config.yaml
n_experts: 40
router_score: "softmax"
n_groups: 4
groups_per_token: 1
init_std_router: 0.00738
head_dim: 32
qk_norm: false
parallel_block: false
init_std_qkv: 0.0606
init_std_down: 0.0
learning_rate: 0.00666
lr_head: 0.0109
warmup_steps: 200
train_tokens: 303700000
max_steps: 9269
Below are experts of layer 3 (counted from 0) of a mixture-of-experts language model. Rows are named gate (a neuron's input weights, with its number), up (a neuron's input weights, with its number) and show model dimensions 80-159. Each number is 128 + 32 x the weight over its row's rms, rounded and kept within 0 to 255. Numbers have three digits each.
Before each expert's rows: "gets" lists some tokens that make up at least twice as much of what it gets as of all text. This comes from a sample of Wikipedia text that the model never trained on. Tokens count by the router's weight.

# expert 1
gets: " S", " B", " R", " M", " L", " F"
gate6:145133093091175139137123123144130107080173122087063140074123083122056137197140109112179123067080137118122162125159116165176109111062161172134150090138117153137031126084131135118154128106152140146155063147165124131123093102191105145116131152
up6:160148128151121134209135032145116133118149155165140144122112178095102133117091118128138090121116131162107127103163124163107098049098143084127164120089108087097150147137099200155144129056098158125124164151160126155133149174110129081151109186

# expert 0
gets: ".", "s", " was", ")", "es", "ing"
gate0:077130138109134111126142093100122086124088167183041142178126155132171125096113133128091107103095174107129078068139107131107093136118186106106106165071108175093136082124145123124151148136056082115176130109095143106122122114128126158133139116
up0:112092143135158166140132155162154120166152156176128135126136102191094128095132135140086181154095159175165118128055195110161153177077132147156124152115192144128131047134119142123098136199143166141134131185110140107090133165063146131129134137

# expert 19
gets: "\n", " | ", "| ", "|", " (", ") | "
gate14:178167143110105086188164104102118089104151175171204131125109125146129118162118100130184148125128122071163126121110190168127130126144105128125106156109098103115132116090088091136139168075128170119130101079187079108174144112127094075173176112
up14:141165228097164116120113108148074150187057133189175135123123092143096087142164095127093108156123155123106217154135171099119124128165125161089102088074122134105151135134139055164151153110075174169143115120160065128089143160106094122109213132

# expert 9
gets: "1", "2", "0", "3", "4", "6"
gate8:128152124163154123169131137020117121130071106136079138107086118223152208108101128107109151071094149109118129120103144143157169081157136115176127136112125145122122174162079095137138098110126133125078090119102118056118112168244156167160161088
up8:130134106125132134073168128173142085166126125087165067106150132178076127143124131103090131171170132164112110082086074123072119160198103128108144106178109113159091146093148111061147117104094094118160127171169089160150129124082106131083071099

# expert 5
gets: " C", " S", " B", " P", " M", " D"
gate14:123125125106155150177061178095155081109115113109143117141124117108084100087185172157166190147177099098174142149145103088088093160153100115106079126140121165156041129149154116087093143152158056175095159163120120066106107177148101154141085154
up14:155109138129069107103148108179147116105194103135152122092103181144133150098145130129135088127113181119070072080167084139150164166156130130119111137133068138115027114144091164217058080127094101103148132136123087141141136118121152146153177137

# expert 16
gets: "'s", " the", " of the", " a", "'", " The"
gate6:155081163108194170098106146133080159073156131129112103106107071091104153127151139160150133153195126168124108109133165170134099090171232129184139118121105081157157134078115172154157158111163107169166212065092212126087155140114117123122075146
up6:125154124108179105117170074128164146173100121137161139107164136164116062165098111160185104114110116149096143118139118114119150118077189084153105162112111158165114067172093093114117128105047152096070146183166119130173125183114113185118172123

# expert 4
gets: ".", ").", ", and", "s.", " that", "\"."
gate6:095073094152149129116156127094125128065098114143177058136132175106106094134175141123102091159089135147097143125081121080114136102187114164137130089111120153153095161166099111148095134152169094110137140094147120125152199126142151102160113163
up6:112110133144099169178163058089149166164105121099083097083167078076159148079172134144147164116160155153139144176107096141124116155122118080092101214075081106154099134128185087112135112117134146104173085041081107102124094074115119088103120142

# expert 32
gets: " |", ",", " and", " |  |", "ing", "\""
gate0:077037132092143149052145139164120069113203161116101139105155122121103112096177130115148159123108125124073103124121205143142116042121109110109144137194136109153089093072175088141131113178105147156108123134095115120052147096128133136163146141
up0:117189067118123156094078104101142110157118076122131128166144066123123228209129130114159124132062072125108140089232137189144161129140123113141156144178123086165097150117122125132146101167149156109162109128091140146101131095127105132111118099

# expert 21
gets: "o", "a", "i", "u", " O", "ro"
gate6:107097140135198071118106140151072134104123165118115123151133190113135163140167073131155114148160108136193060045151121157145151100120121093134139104130140142180141130109060185173090111116139188132103121143128136174119103092091180093143128155
up6:111135084064116120130124091109108172094126080070120128145109146090101077120118144112178141156134190129157181110120138090154122122141131181168129157132086159132111111104161101159134180094132180085103181100157100107137129120109154124083122132

# expert 7
gets: " was", " is", " that", " he", " were", " are"
gate6:111134146192123198141097151050150075138123128118182131106097161124129152167160191083053084112110121111147144155156158094147123203141126122138137128141138190157143143145074171106106135077074137135149150137138144166133178125124145178080172088
up6:127149155111144101109077116120105137146109140134155121125121105137105138056143168119154134182119159230144098104112115093100118051118128087119170096191197146119139134165116135105095146135138100176169068099086094146189168159116110130154139107

# expert 37
gets: " m", " f", " s", " b", " c", " d"
gate0:111142168091118102244128155094101138148138110121139162097113116158104163099108068090172102200095115105115106176137160147140098132082122133094168101136171108166143142121111091146102165138123115110186175117118107130141108142042137143100160147
up0:143156132126134141132123102138098157214108110160156097104101117126128146198111194181110130091121191134157134105211107086133177150155110185156071151152048105126097186116118156062120083131125113134165118120165131194167160134079105115170128134

# expert 18
gets: " the", " The", " of the", " in the", "'s", " a"
gate0:194120157158111123130077151114150114152130078164117146113128136129138136144165095178137208106157083152112117112101130140186148080120165191131061137119123095137125087084062128193119190153121160173176130103171139118136072127088124139111169120
up0:144162085097126113050125158145147136135175189147121133089137212123091128110157097129146073135142136083146134078142137130105149120101092153108095113179164179112165117121123142123095152083113120156097119164182146171162156079097159173156157159

# expert 23
gets: "an", "i", "in", "en", "er", "al"
gate0:125091204155153110113130109108169117132069146118161111149162142137183129050053146116126139157132094117144195151150133108136096147162082113089075171160203091109130133174121106166155118121096051136126105160145137116152158116075174181148080141
up0:080134088121162116117122136178101188098161073121082148179163140099103095129113132105100136169078125131201145109124073077121078159163103078180135159147181137165080115157128078158185164183144115161073156131138100135164105124119100078138115113

# expert 11
gets: "\n", " (", " a", " ex", " un", " an"
gate6:156151154149132133140145131156106131121131114136187140117185135178107170070169153172140157137132078090160173124094137144144124139143126126170157166090090185093118086145202135095114117187130122171082186124160105102125115117178085116191148110
up6:102098123103132149053152098076101107035183097133117083163144131208146159106184112095110094122123134095135065143125147118094140086098130126177131085148179133120158118200170156106087116112155140136095131125099129095160155129165117102166141095

# expert 36
gets: " |", "\n\n", "==", ")", "===", "\n"
gate8:118132113106160162187083140108144184080159185167118137127129062126123103127158081114111085122142101135146113111144128085111103167150131162099129098139118162036195155164144183139086154126170113158143133111116183182156175089110092113069225162
up8:104129117136135109163146118134199120148168103129149029157154124128126112101144198189103193119158112146142158110103118129135110133150101134127136153148149146152148103143154090083077104135146078124176110169124167091100146044170116124163121098

# expert 22
gets: "-", "–", " ", ", ", ":", " of"
gate0:125148092101107117136152177085139091117079160173159161153181084106129123111166118124097134089107158106156113072147109161106106135125157135161166144097132115130165108116172127080159168106106170106069127116160115123159131114097085105161125071
up0:149109164094104124078117135088078109136159149135087132130160068145104142132160121150110142085101131165081075063116131151108153129118104147204103174127166093144160089117105190192104098140155164092110156122106114075176162110134186085074129135

# expert 13
gets: " St", " Ch", "st", " Sh", "th", "h"
gate0:113145177157106154105128125103097152151148159131109116107140103201070115129074172139157107172138125121112104133115178133144079114144133096130081139101102170144200096125125119164152109045101141122142101162124144173062164162069112169184163109
up0:078159079130139132054154104141076102119122105077079144117111134138129112135067137074142078188166113132156099146118167100142121155116102154151147172152121083136106158100129161072089091174190159157099116124141117157133087062155122107157096089

# expert 28
gets: " in", " to", " of", " for", " by", " on"
gate0:133089098098162162163125131134078137122118164124166134123135147101160145134167115140072109116158095076058191139135151155205147105150125139111126109157158114143129140114123076155186090152157045120119132064169126161150160155100120071173124097
up0:162191180103158100169121106110146090123176137149104172131125057100128123126128104066148174144153098099126098085145163161117146232089143110105120058120147123086113166113112194115104099146172099103144163143149112068131148149141179101149142113

# expert 35
gets: "c", "v", "am", "m", "p", "z"
gate0:147069104176061178143163088109120200133087114079110144140194135089169073124122151150118118121150134157135136130104080160129128117131081137145089191131143170126117141151121089142096192123136144117149111142154071167040133184121127104086102161
up0:136122125098130105130072152112108141153133152083129180112151143117046090081113122142135121123105155132140080120195108102101138100174128130112150116131168095142082136117088193116149096143111108121119116141116128180109140152140142132227167081

# expert 27
gets: " ", "–", ", ", "-", ":", "/"
gate0:062207164156101206138145164090107076098108111121165137126143109132148163052112105158141142105168124116167082123088074153117104124099123133084156149142145079159114138141155084137121099132195121092144095131091118145188113172209102107118120160
up0:145169120100151155132128169137131169133152124124167098117151125103110164121105063175171169141117136168130107077145144108111111104161105093120108145198077147135096096177126132157049114159122109125145204059138118041179081067100150121085094126

# expert 33
gets: "\n\n", " =", " |", " \"", "\"", "=="
gate8:107091093140112095122157128178085109129116141126102075156204129167132080130079126136160152136137213144157168160140086095125150137077128127127142093174142140135074134176217109122108123140131183080137111107110122069121137129136168188150217121
up8:131149126164157074159064068111111148148104131088105080171140142169127116149101084072160154154129133121130090132144157066089127102100135124086122130128155170083138121166177074080169147096168143204104108134102118098200127087142163156097165155

# expert 39
gets: ",", " and", "ed", "ing", "ly", "ian"
gate0:073026115107142126125132137106139159138112134126091157138129176146155142167085120161108174155109135134129120143101152088104087160085065137090115093193130184131140105102130071090140174119086104099149128110162179060109130110084068121156162101
up0:116111131097162182145157098119148123113121106071154192146156100066131131137124138186091157172119123165125147135118096124143161159134162102125094150116131104192083178176139142129164129151127131131190082084126121098134132098150121132104078058